config.toml
hidden_size = 256
router_cosine_scale = 20.0
learning_rate = 0.0132
batch_tokens = 131072
max_seq_len = 256
max_steps = 5272
dataset = "wikipedia_en"
Below are experts of layer 11 (counted from 0) of a mixture-of-experts language model. Rows are named gate (a neuron's input weights, with its number), up (a neuron's input weights, with its number), down (a neuron's output weights, with its number) and show model dimensions 64-127. Each number is 500 + 50 x the weight over its row's rms, rounded and kept within 0 to 999. Numbers have three digits each.
Before each expert's rows: a language model's description of what the expert responds to. This comes from a sample of Wikipedia text that the model never trained on.

# expert 37
It responds to: Action verb stems. Verb stems just before -ing or -ed, about serving, flying, returning and launching, e.g. serv-ing, f-ly-ing, return-ing, pl-ann-ed, inst-all-ed.
gate0:611500465477559494403604575492469497464431483509399463587536424491457530422470476512622533486491514481537521572406449471493573478499416551503412445471591432542516426470580545510581521494415544
up0:578511490522478563441508479549489471532416465412459439572417461453413593565496547603546486482450482444473609503465492476505568459543471549441444498474581464505490545524493536538530581450463506
down0:534376483520559469527544460476512517507378535543552459429487507522460532483544511460486500507513407581567445406515553559457425499541514446528508456497445467417462488483535614515530475505537512
gate1:612439448531525517511490529491639509483613565483600426467422477560446550523518514530468449489482484569540410469456380485431491473546519546479562473516483548466508517528517472467543492450548490
up1:525469465473561423561470461507479517487436495502515496532466513542422531526542538590478485480407523507478471481527473580431529549452557513530574504440419540554554536535572509550503437576499542
down1:526407455477552382491522456429483490483401487536434465456655606514492592489526515602498513477477489547503407633557487485446449506419535504442413440602430473530506480583490462466477506478495463

# expert 4
It responds to: Time and place prepositions. Prepositions introducing dates, periods or locations, mostly in, at, during, until, from, often before years like 1743 or "the".
gate0:505441521552404555449468443493570524546537592423440565515466544495472487416490553535576448439521515486497497534489482526647477531427495428534432569541517553467523515575433521437505529489603462
up0:476564463449592503543497520462375471520527463546583465517528544497469434570582530495412604601525547470518504450527588467450525472516513568570530391439435486505465525415582487519509407474394600
down0:434535526643577468365466450466525498464488524495488478409444476538472530493517437516509466509506606530471445491462537484505591495500534551466479381405454542451520530472494402469545504434559573
gate1:516427453437490474482484491534498505428472456487537574389529425465474468555393495384438518527512467456439495577492468452511504478514526490485428492549416569561510483481600582470440517510512587
up1:582525463499513441489577460510541514458455483514498513403561484481450461475481527413451478539433466517511489587460533485631554575559478462500460438566475522584568524517487527476443566491437498
down1:430473537358574553503560488391432487398541542501472396563451576434516491484565523486556554513444530499602574527488468509569491483525480507490530512413547496472516496489530475435502543409423532

# expert 51
It responds to: Mid-word syllables. Syllable pieces like it, on, at inside names and words (Hitec, Citizen, Mitchell, money, Cavalry), plus Mon and Coordinates:.
gate0:531538484517568465495500481536460548534500461503546558511492495550539498504545410469494512440591444464466487558550492526398569471466509493438553509473435371483477399430431490466487527568449457
up0:539491434444479566526457527508487446638501487444453425455546481494431522456539635498510522443523499518447589453510460455474414537590596488539493573540498499556556511602518461497572507481544497
down0:489466480436559490436547507397458554512583523523471475482548587436544462495570462543524412498509462463503403584475548493466550484542478435459569445517491445475464424449484491561446544476442476
gate1:546505442574447622461525353480501459453483504418541458437456496511504435418463482589476543483484499511511392534508490493442499434468495560545470582555556516453578518450525530532467471581565534
up1:424578483506452528578502470603501517529469473503442549457390508459479516533494466517521459513512496408481530491569467542512457483496539477550396486564420490567495466582394515484505548526566489
down1:488528476582514482514456528552473598554344490460589437667496397487474486498463444458436578524576438506522514554514525494566450414538549579556554640584520507568485492541492411455456442502488474

# expert 56
It responds to: Articles and word middles. Articles a, the, The in prose after prepositions or verbs, plus mid-word pieces like und in Sunday, hundred.
gate0:431523358532614499480431441530527516449488431425465479506487464498468501469413497420412582549445470476499482498450615414430528451524517492591523607570526613499489525483501495558522436442507541
up0:440606420550558509526506514428463508497511497542443467453564583522486496484510487484394531499594458501597450447449536444532553503534477493539594570563504584549506515525483542534553459481600536
down0:582426435483507532599425544501437522497485476553525379380443519409498477551439550601498521467558433546579529509552478514472515521567524573507467453519467530540528546614512485543511538599491487
gate1:567577449459495481580468394583506579486475496539534521462502493568465537468518464420501570547437437503470575520362612462488635512513541399513417437468498516593494471456467555479446518474440488
up1:484471594526569454438459534351525439477583586437497551640524487479459470516552465533507486406521535532563436522578470564492461487563510589489595467512500536412464452541597551443560463528536534
down1:480598518606511500442490490528419539391484613471611492362490432410439566514462638470486518472512478474471508440544498456400579569559508496555435517468513549525464525466532377481407493411498451

# expert 30
It responds to: Superlatives and nationality adjectives. Adjectives after the, a or of, especially most, more, main, Indian, American, British, and adjective endings like -ular, -ly.
gate0:461488530472612473521515511499477462514461553545566527535407540525544553527471490570424438497566518470549452398486641564434551607533611622505451485409364573549511374500485546550446504516602437
up0:501459506419538399523567588508446430504474483461455461521475507519533554548451538515449445415539441427532502437446598560392503577517477537522563470419422556520535374415459568527488523475521476
down0:488539566412490553546401571455527584533531532458490490512473493570543513558480479528486538509468428537500388578496433569511422408480509443500497512462438501460499518485467525543516466516440455
gate1:501530502558473476452429600457486485477484565517512473493451509536520479547566488466503440515433566474421537498518513413480501459466443581484551446489514512501452407508538510576491499541563398
up1:502593438493469464486458445498455435538563587549420453496438521489478438448485475503538392520487523500536503457524454427492641520537468509490528452556547557484448522552469521568496558522548531
down1:398534652460540525454532531545460569467463487463553533410542555452493456443504484500435491465574473526540543474432547445429501507495457513622516524477423452541486497521566521474503406501515466

# expert 21
It responds to: Given names. First names and name-starting pieces in credits, rosters and lists, such as William, John, Jack, Mark, and Campbell's Camp.
gate0:561490495488581537444514481575522556533512506534498437436524451514443434544490493438593497586488513556519519483576567492491586466480489443449608440544487501504519582459454508474384513389501496
up0:499518408474460438460512487422446467439553494427439467527490472474439539447562471594499527498413404559394502464419473549525419469418551563565429496498551483485490404484536480522597473503460545
down0:540486487466433402518444411540597494551455557504595478475570454594502482502524538512441455532472533457516457439472502484576493549539560471507483461534565539504449498466565610474553550457412454
gate1:374470425488420433555568543572476487506479524526457464560472467469505529491459541534497541449454557421502488566502575492451548472504445542518503544523467491576431570519613451509524551502563552
up1:498449466553515477455506490581528434586489559411483446577517430466488588441442497468434478423453508446473447490525509464521518463500474536525575525566447519494414497551556477480510445444491565
down1:554574561408537489550445517441455509505525558557541497543452444514545578496521554513495470444481460526535501472545491516528532522443404457495481533458409509516536524503474543562561608477465605

# expert 32
It responds to: Digits in numbers. Digit pieces inside figures in infoboxes and tables, such as densities, populations, scores and years, e.g. 442.4, 110 km/s.
gate0:480476520524548463563483502489468467485505522480511498532498534532519489490494529429524466487548478434641576529555526483472502471472525471564436424507502465508494557556379553427498516541403459
up0:506531441559529565516582503566580547540542532436570588495578461510453488547536473573541519574443566529485439411457527464594460435497468535498500497586438475557462462473468417565524475440497535
down0:459582542464469523494510570464451572473490448460424479466535439454430432551522485472462477532549482402457482498550531475533520530491556473466473525437519464512496523456488502571399564445544514
gate1:490615470485603486503533497548438472492460509430542452494485514530509534489490436466500524426419561476505473469480535446490571550460523451494437541390497523423439441456530481431571478518472593
up1:545448504431500484543478485468435444585529501398577390471474439491531476490478541515496434380570529423546524539515575433479593533475552492547484521433489523482540505475586488461553474478491534
down1:471436520360604497612477468535528585421515442523500477549435465464593564424584414498454482553480491481455559392433496451474435524538428597500371545524422439474527511461483558438496508531515454

# expert 1
It responds to: Mid-word suffix fragments. Word-internal pieces like ic, al, el, il and ov inside common English words, e.g. vo-ic-ed, collectiv-el-y, dif-fic-ult, ren-ov-ated.
gate0:503513441547576365451616477443434521557510481456571555504466509483534565461451498462526560472514501512455515554483493546570528428507508571481515453444508483515525558447457554421496467494559501
up0:508572434560512412442537521483488526578426560500517523458545555490477562418410530533472655500490536566520542505426550527530592493580471484511544459515527506411556514528450518481489426536564465
down0:550529508469504427502540561443468567533492549534480597517490404480551478504546459483476488499448444385572459586522532516450511532471454503562484453463576519470521547481415680575489403470493446
gate1:560540545478508476506580544442563542510520518629419514561533488620394425529481485466465413505472395473471490600511543541451523476504487571560488497480515516514533399505477437537544543574582469
up1:510470545544513541576513510543460511447552533545545444477572479385496537556483483529615594458454557492591493590559584482533528574522613490425426389489417489430516593501566511426508492518483553
down1:490562472641474436556452554478601535550513511428559597509513553437447486538477522538411421512545526445498528505442515531490535433529528461484458520463467460548450473491486511533393516471545524

# expert 26
It responds to: Pronouns and auxiliaries. Function words in running prose, especially to before verbs, subject pronouns he, she, they, and auxiliaries has, had, would.
gate0:434530428481513510456469543576486462445477532455591556506445593452438504482512537566463505504457475480449497556506490538471492607469444450508538546458422449498400517477504469493520528577544587
up0:517546471469548488498491483445552531498505518418495545514475469485492413451517549478530493474443526523550488540466574487459425433466508427562527578433509547465455512527501533503498526479511494
down0:386456489466463458482443556457584489462522495438429491539578430532507532569416528423528608507503521590504473508415452518515501454637421417513543533420633493551514440505463480465535484572456526
gate1:539533477580507558466457492542515486482462514509493497541501431478399457509442489468536418561416490530502566426479519435520454527512486439497371512469474408484499442617497491448509451533471514
up1:468471486500553409548468501585493538503429448509443414530564470506439534530519472432480540543498459534446559440572464493482490495564423616559543492490417559532456500469451558451551502562463514
down1:444491496378442451434541474440561478489408518553559471533483547507551551602464448488448528498396489493430461498448542603465498456451537448414589473504502518470469515418558496512420515459519457

# expert 42
It responds to: Word starts in foreign names. Opening pieces of words such as el, am, An, ro, and syllables inside German, Chinese or Dutch names like Lübbeke, Jiang.
gate0:491564498590477537445389566499527540514521390475493530486523489498499467505530482544506470419504393483397498529507584527481456637468516484476529530439327454558449448520476424469458485461531488
up0:437575577484521485552542490501541456498512491503567412401487571466467507474479440466516486581603473546477511507428444418484441521560478522470555429441466578465537443502509459474487484523553522
down0:491465485477533466524469476509462466506427457435435495550374476572513434546475519489598491415562495445440501462488549469506521514595375488490425510477527512488449529432607509523403557438461526
gate1:590461592475573561457524504537411573522500435558490530426419477561563594535473461461498495573454477539496567565477507459544483539465543570558548468444562460471649503502472612443550472480427450
up1:535449588491502544445500565468499558535452568517507491448476449471467582467538530492558577454481432440501555605517496481549471548450549453541542484438567472478607510432446600507473506459513597
down1:530497594525419535505443549547550582450532534596412521523569475449431516550561466447529527537526427527548565615476509513621476571557446514516561579511532476421445522526552553473627529567628442

# expert 18
It responds to: Proper-name modifiers. Words inside institution and place names, such as South, Western, Soviet, National, New, American Academy of Arts, NCAA Basketball.
gate0:567539482528529399559574454491435447525464495553536383515404504498539616462420567484493455413510463506608582476573499437486505546548441532531618564551458512603518517450520470553551629497486540
up0:543539499480469490537587467438490527456514556471525432440503402526483635523502556536465479477447436474532515541536482379503527529488465530519538501549584436475555458502549468473544510465421481
down0:495541538480560480469418423464482555451496460515514530542460478502489443451407539502414467502547459492506448436535480517561522590556525496482501521459513538592520509478435454452401481493528546
gate1:535507446586397434445560532509547464487518505515567454518443502435502524488501545506460530406551485521501499534547414536402510401438467521523413466370530507444535538535479556455545532518576526
up1:514435600495501526462424530478527451568419544601517530515465572645474481513547494449428481426430468483602572489523466490543496529484487434455543454588463409429521560426580531482470505445466485
down1:595497513545535499510404500496516476537524459426481458503551603479512465515480479566555468539528586463502573571346481439499564502520523501589483581523514588538528506528456575435534460458577412

# expert 31
It responds to: Noun endings, people pronouns. Last piece of a noun or name and pronouns for people, e.g. Kh-an, Div-ya, activ-ities, they, him, students, players, often before and.
gate0:448476411489547472491504504502497425434476537453555481516483561531492535525479545550539447431520532442571443533549443605555452511439488527486605538486436429444521492401541515569453392517552537
up0:577469509501483489505527526483508609507533557501549428491478589466547538520512461468457451546440528549484403586512522511448532417518491527546457440536543615518566374521464547486477502506434402
down0:452510509451461489476458521487535488478456489463378549500535449487426476523498529507514470501481559480472565418531401468475427499493519516435467518493440549480492476485604516466521479404591490
gate1:484456447511429575552462501499544486549528493598535563532489535528415523486509556443436467497520442516451453420624404487613511378509472507492444478512534420493430412535645532555522492490521536
up1:355404545473476454529534519375430487622464459508539560440536410555453497538548580500416458444529421495462432485468540523518495574433524482471419472444480381435401444475518500475515491563497443
down1:469509444549524427438569469503479597454527514478498533526509528466526494502460532444535589618578467487507510537413587558492567420423532479438453439558518574523491536503514632564516559504488461

# expert 23
It responds to: Mid-word consonant pieces. Short pieces inside words and names after an initial consonant, such as z in brazen, az in Kazuhiko, ak in Sakurai, plus short nouns like car, rock.
gate0:541533467507512442461507495455450485564427627493573623554542439490488512505530492454488499437490525447582572580447460520496615396572464472522537501500466539485661490485506558505584450525463521
up0:498488512568549507506558525534452582553515552483477523448553485489485519434461530485476486549527488564585530464421475401551443454463507481555420506573555481497394547444445457458511545479422499
down0:479416477488516326492525497390523469494523569534463543431553514471505524503525495587465549482510478535401498569559476492486507381467465517544546475595559553499519523485506450511542460580465400
gate1:500480492539617505486535554535587479521537589509538605484478593492455433484553463442528498485537480477554509553476527520518463512591503495325522406445526521402470453459493452493509547523452462
up1:498476467484400439485413422488577542545480460513425540470511513587427491464513493429459558529437457483522444503388517580486501447434589447424500530542555580436489442525528422417383546509549508
down1:551500459396499519510507476516450529395456496493621461437508465486477571434513537527548483427560465506493532486449386450496551542504558477463576525539511540551528483530452505412555430478535528

# expert 57
It responds to: F and g word starts. Word-initial f, g, G, bl pieces in running prose, such as faith, fashion, flee, giving, trading, after articles or was.
gate0:444523506491517472522521510515490505478537428532527429563396465590526569561541625575522565472487566516503489542520405520571427426478458383570469467533495483587542478438570482399450537436450558
up0:527551411492508506452503513461469608429465576518530543422560507485513562523458539534460496596431543399652497492445554458481450489563476584506470425430536485454461497560445486461469521568537442
down0:493543427570488550537526507524496590392487371471412495483532520462511533448494574536525401517463449451473472408469451591417498420599559521530467528500538516527468483481531551514530606491424394
gate1:476509475486549497437458494565540491524557595506525452493422526438520467550502552508486503542504489532451510445477500528445474494457491500472471557525520522517529387441397545478560533479429473
up1:486471521469468468492540437533390519482579529538547470472486484426528487467438519537514541552559408427466566528474469518460441520460577506521458556576496464422468401479434529523479528506529490
down1:488553459500460464544497570504589519550523443496493581501517482542485460517430422452483482570466474515526482482432537583484506507434447568587468515455515503543498375502571458419426559501491397

# expert 10
It responds to: Place name pieces. Word pieces inside or ending place and team names, such as York, Warsaw's -aw, Portland's -land, -shire, -ville, -ington.
gate0:558513594564430477439564466489557544446583451550479490449530564540442458483446501447582492469541432507543522597447544539425478521511525512486486397570422518419537458541435545510564452469432474
up0:502448513491400544504508544481477522408514499505538453517484475427462497470502570499472512463363480565586529468505542456413535458504571469492561565513397453514451467521491596589452484484435542
down0:605519473521534451444513462562565469530510515472486565596470542568421490461562455468559599506432511434535482478494426504482526564455526440475460382549430555351546493586532554587523497530461458
gate1:534540464565434517566508482474526580503514527499494480535508455397517369529447472524484525506503462453472470547545587557492463494506520544542518434566533485495516435526501469496556425456527532
up1:543452398588470414453516575453466503517509531561519525570422489485536551514442468611445480458390517490458496479496479483423460430529572443481372493405471485469547439473579554532475461430484550
down1:575584482587541446509574510504498519544586568531508456624485565421501475570454589439512559560546563491398493540481572575420576463417445526518466441463541481528601405520502500513559446551400500

# expert 33
It responds to: B and b starts. Word-initial B or b pieces in names and nouns, such as Bon, Béla, Birmingham, bone, birds, plus sc, ab, amb pieces.
gate0:581544516546596455439562584464523479495493395449488443539443518450489578530469485517484540557588439465356527510545519449489474476449507475514467574546508445445488508558458581415575560431465423
up0:385416430527339527514493512555552455564523539548483562565529532502527463445454493468519579379419603528557548503457462434493508458569463565501497449490460513603501516510540400505462471585497571
down0:526530493529465543463509466464433535550531465498437472519487517592473482457510529458528453519549537492528498499450532514524570575562505467527522499574519508497561497492471558572404423481504481
gate1:589512498490522541561496534527465551448504513535512452573593462500504523564555526480433542442509465494408472456442530490429510564501583415519574501478596501544482533517545405532590616523492497
up1:478518574513477533420504460462434470556495532486479483431538444470448536361432478546454431542510568552574568477538436572522551463529558475596484508445502546408505453488479505514493425572489423
down1:568580529422487532466460519485523525456518592556444533489518495585520519485507529556505573478544516529525553470470419446599576565473505481473533518475496449516513555443453450444427513555470579

# expert 2
It responds to: Mid-name vowel syllables. Short vowel-led word pieces inside proper names and rare words, such as en in Phoenix, Copenhagen, ien, ia, el.
gate0:643509530473525500573488506481496461410460474543564461572543491494513504553516574449488493453460425513474468396467419490469546492478491544468498511470582533510479560543513501465483469488425576
up0:618497505544504534534494457454450432453421509562529506543477487573462454533474529538466498457453454498415480410492450568484523536566527578523496554521521510558492546516506524424527503460446597
down0:434528482421546435581550590381521442517517475565430417544482388444555444430561485550535571485451491492492483527424542539413505485598510533591581477536598545551453514522444422451423486495518549
gate1:514487472561501541485533544515558499444493434506538470487528448588509533536462466470399566574468509553475476591428527503511500489552543522497586538489520509550513555519505447470578540565562576
up1:478581468508494423491442446549480478572497618486459534458481554548461413489507540551568457503559486427514559553556430539564490452534489433441492514528492561463576587497446550553515471369459458
down1:452527408594558498457443476479569465551500467536415460498459507476494443517492475526509500497437476494435537524519478481498560412500460537499517564453505552463517525477542533464519506535504531

# expert 58
It responds to: Early word pieces. Opening or inner pieces of split words and some short function words, such as hon- in honour, s in outset, comp- in compliance, due, so, back.
gate0:470555553470426518420444358540460504556451509425500534526614558503528492456572441531507477568451488486495528471527521506475592503455494559592501592515509582517542471533546487555512549474535555
up0:526486483566544493578554554520475464426491521614469473452407446513432450585432542578474466458503509530485445480398446437512475412516545452495510404542554348479408409511437488457527446488493488
down0:443503537490594451449359516509448421475523562479486528538482528517462496489444481475414556514563559504550479534497493471530514549569423449620483440500483463494548465499533496545543498505530478
gate1:468464417548568555567507406507633500474454466445550482484528607529456514524452560488479587523502537504538502491467401452551492488536481540481545475544512450543506469559589537457480388516523551
up1:453364467548506492560513416468514564459467443460542412468493577525510492445544544462506593531542557527541481488430458476502479503542495509472415494575537465556476507567523620433486486526474530
down1:468539486597481540617542539511555434427464491526551484531515439507478423490528577518476428542497462568500468524512528408484472467503389467503404444476496511507435450464519405416498510429482518

# expert 9
It responds to: Event nouns, un- prefix. Event and work nouns like film, series, Cup, election, War, season, plus the prefix un- in unknown, unrelated.
gate0:541494574572539516565521580506498517429642560477490500456471508480500492444493484607507467560505515461578557441480477488499543441505468467449559478482425429515454454476551502500488486588476456
up0:622515545478421563572509500496509522555445449449478437538482508532464637488502447545483543422496524477477494449536490504456482447505435417479474562492538548583554573500529510504528498461458521
down0:419515467440503457496504593564450382555511483551538503510538463519541529494478540403455472491501542539503554480511470492498568481469530492579415595444496444517477400549515510475496546528529526
gate1:566501488503551493482458529463443519534523493459482477490500481518457365511533526518540459390601491575567425497533469513415601542498481430457483435396524438462467465498537482494510472492458455
up1:433473547534457508580571435540493501523521508502523519486466581581436545512469481497494528572461557508470557481437449460482400554481532549494494530508469519534494446492545552446455441501490443
down1:498495464527571408513467558551518525491528491515405554504505522417476466538614561448488443601396509482508462520474503506533454457609452520483491424470456574439562504529424576487532433524520529

# expert 28
It responds to: Biography predicate verbs. Main verbs after a subject in narrative prose, especially biographies, such as was, joined, became, signed, served, received, and past-tense endings like -ized.
gate0:451478497518462551425478549522439500457479478513549452455480551533532480458514519481587552494450452347455392455504567444440598531483545465572446508511401461548531452484465533463463531598484539
up0:505496522487577432537530486432523474612573558517469540541524559478555507500507495497499441493568526582423467539493528566503377508577497485512517532529461572457475462516512419492506404482580518
down0:430509567635511473528573485523478546482428518445418533469566481566424560494495535493444587488465513569453507513488475418423446482525556526534536562492472497486459561540384538520593457467511463
gate1:549527444491573482551496472500506523416499414490458537480497407382533530431494510462501495476535519456549561485556418447518484413425506462515469417441511483541486547497489565509500526472421541
up1:428419538509437515456454639410587550454504529488571468518520542486474490492506462512454595555518573393494541535523479598496505514494513548499538494539538492500481565538415480513388525524545517
down1:546500526475449408492473534421475522540464452517529395488523508530441530474498494483440448411508526557481461442457513464588562465510459556523417408453514562485445480540474530540533458444489498

# expert 48
It responds to: Prefixes and taxonomy stems. Prefix pieces such as pre, sub, inter, co, and stems of Latin taxon names in Family/Order/Phylum lists like Piperaceae, Porifera.
gate0:553525522499500581544485608473516529518482591498530426455546505566486537589457429566474469444491492584436613463406522565428553486569471498442515508517376555486491477460550470496494405480519431
up0:544514575479444510543461507514551441594526543426620495350548458441527560488499484460466515458546499532463557460470456537480472431681464598490505456419467511530514505427568488466508424592507417
down0:521367516464491513465502529575433509551479483459491527465434442569458523489451500499516548492473534546433538468505575497407501504491484571566531613518469513511412403489557474429421457397546454
gate1:493588473516554474503490591519557616412482556511548508436531569542541506525507475530462439470501503453493509481484490478489548472428483544498582508535579500478451396558408463484534523510533481
up1:430489441564521488387425495536447463506511508482543474482543495475483468509580545594497493448422548520531488453468503435469443580414555498576467516457489447582458584464481570476552502513483446
down1:518467574496473470586496477471490478602563506540484439454545476535508461409562491558558527393427490480494505508606492534526497406554434478469473589486460474497509547510551525495468525457469514

# expert 49
It responds to: Non-Latin scripts, unit abbreviations. Cyrillic and Arabic characters in native-name glosses, the closing parenthesis after them, and unit abbreviations such as ft, lb, sq, °W.
gate0:520506524497463497507537543588640390546513431467532555474536508511459531511529486464538491493562504647564471477428439516571549479514563550513453503447464598469501486433519522477490485503501480
up0:504471438502485526531491475486381535461506552564471468607433443526503553481491466496521494410508539466496439572468613493450550575493490481569445519440460487492500420469411485477512544539484424
down0:437472487608486504461483507539477520476490502508506515526520597543507560529540503550532511547550481517538468525525467443515439642584474514546472504505460466484453478516398615489526480446513547
gate1:460447529607491520526477562368597484533553548505443427604492554447499435544568501546663519562509516445560562507498544591547548466488503542430512478474522420421521499462576585505482528544526476
up1:511504554402446476451494398550430587488446426520495586478482517562504580456547545501524384444547515475372520468492460512490489568534498506551501446499497628589488464471497439511458552564527479
down1:476502552447465480514512479578588481515478440535410551575511500482513349463486544567500570508470550452570411540592451445500460637401465559456542478439450441447538464396470462449541499463475538

# expert 20
It responds to: Letter S pieces. Word pieces starting with capital or lowercase S, as in Singles, Calgary-Shaw, Side 3, Boys, often at word or name starts.
gate0:572454530524499553578490439608443508521423489481490542538488552448553503456601499461534438500397487453520592504499474495566562587574411530436551544554446540525501497585607419399461467447565507
up0:493503455422477412509477562573429554614472418534411503543527477468534479418525593597537494442520528465507522505535449422627481553606434540460567438623497514456451490621488571516526484458455468
down0:469514581503485582478508447491540577529414446626474470488595497570463478564546442523449429558518538526536545470466524489460406538442463568499476576415512483482467484485540461460505537392448406
gate1:539434463568528538475501513519534560569550448552485492494443529542508562479515490463460489483556498516528511464522503462434454497504522568508453461504544530433516416523468441496547464521496425
up1:514521559488466474528555506536418448446524552579484480515560396491524471468559481425488509500456525448425470502437594491522546488546523469445508455601518458437487517467514465602500536501541516
down1:555483495399477594401519526576514455577491453527427538505540516542510530486444554511519548533454420539573502445559547585532514565606534602465469458495506456500529471540507521442395447527551461

# expert 15
It responds to: Table pipes, band instruments. Pipe separators before results in sports schedule tables, plus on, a and to in band lineups (on bass, double bass), and initials like P., M.
gate0:531540411552590468467561460492534530516507480550489582455398571543476462378449549486483626415484430521530540532542501508373465445568464494473571549451545448489539489482530586445525488503543441
up0:508499520446442449522509553535498455538459483411459478454512552494515487383547411456629534593537424474498469518490490421459550513517464614472430468467498493560506549493570495494611452410516587
down0:420571555461599527518555490529557473506441493453566476532475570601484551440489540536454528490491553462555524374508512498512480529460482475462497499412550607371531470494530519460405549430524446
gate1:445504460524519533508457422548525539448512499512521498538495566508500441573446475468601486533487482491437633407503530558597501546577506481383490560555472555520444622597528411494492568554574575
up1:503522577463453517509495545369511448574569513526409531506580462545487515488567541516480503484531511503527413531521451519411512476463506521493522350485522402439555465394522498436477417517523420
down1:600522531480479454514438586452462669528430398469503506529475613444512411490522486511494537545389544504524539500494401503514495525491502482504429560465436560501501561472437549548563606414463419

# expert 55
It responds to: Romance names and accents. Letters in French, Portuguese and Spanish names and accented characters, e.g. Patrí-c-ia, Fabrí-c-io, Sociét-é, plus San, Saint, Mont, Los.
gate0:510564415561443523554535441526484474603502588511454553423515465517399524501514492536499579469422444526433474496493528467496543515540460496496469486486474502504487546427528554475526457526438448
up0:575521415574485470571570426478501525589542549550460538454514458498405537502370514424479610481514424477500435482513506497454472497522551447470478474560570487474550505424477501517530501514422429
down0:611540477568561422523507529490490407463576584608399467510450523599518481529521556481564433517464509542475532617514402580561540549597493491503435442470512504473506492539519481524522452522565507
gate1:460537512557474411530521530488520472468470430559451435541628541524498459418442456400380512513539496428510519535589515466493502391483472509507514450544463460494597501489513488451479621490552498
up1:452526622519502502520551499468468434507533358492451469467541498463543523531468461477420472506619491472501540463617448540484483544524531559470415476596439542503556515454563496449507480496524478
down1:507547434429487583519540436445495543488516553553540477463519449430513412536514395606552596524459524439550543465525558574497526577519538503457529538507531550441397502534480503503492556485408579

# expert 62
It responds to: Prefixes and non-Latin bytes. Word-initial prefixes like dis, sup, em, Ab, Arch in lowercase prose, plus raw byte pieces of Thai, Arabic, Hebrew, Cyrillic script.
gate0:541470451488446591556448571473464519529538455450468478589506464428512531460494559456425585517556466468459511512499487431485465419451511484524491509476536552456477470467525531466532580482495564
up0:468481576541572512488438440567616523522532548511458488505514426570502453535518459540552472545490522503496555511466475507498435550535435479465429417592487464518511591557576431537527418417601459
down0:495509504596496484384534502593544507605577438501509634578524485629476504553543507493452560496474503480557525470461460578549486576495569544543476525529591498547510460450426490537513515561534466
gate1:459456515527518479533545507527421517524608383454486523460453533467539540529485438441510521524539464490496518444435517446491527488493502420520521541503513475489584393546471537503471549545478482
up1:516367517535551452468494463512463429496475438482467509388488452396588515518522561436460488444515508452541403468444495455511525502500445439584536562554525499427593386535507487538435550546500436
down1:501571502591460494528485484525527552380428531549558583523406505516510488527560456546532577504528474567522499534517428490512492474573491471529465431496472571539580578498539536564550469585477501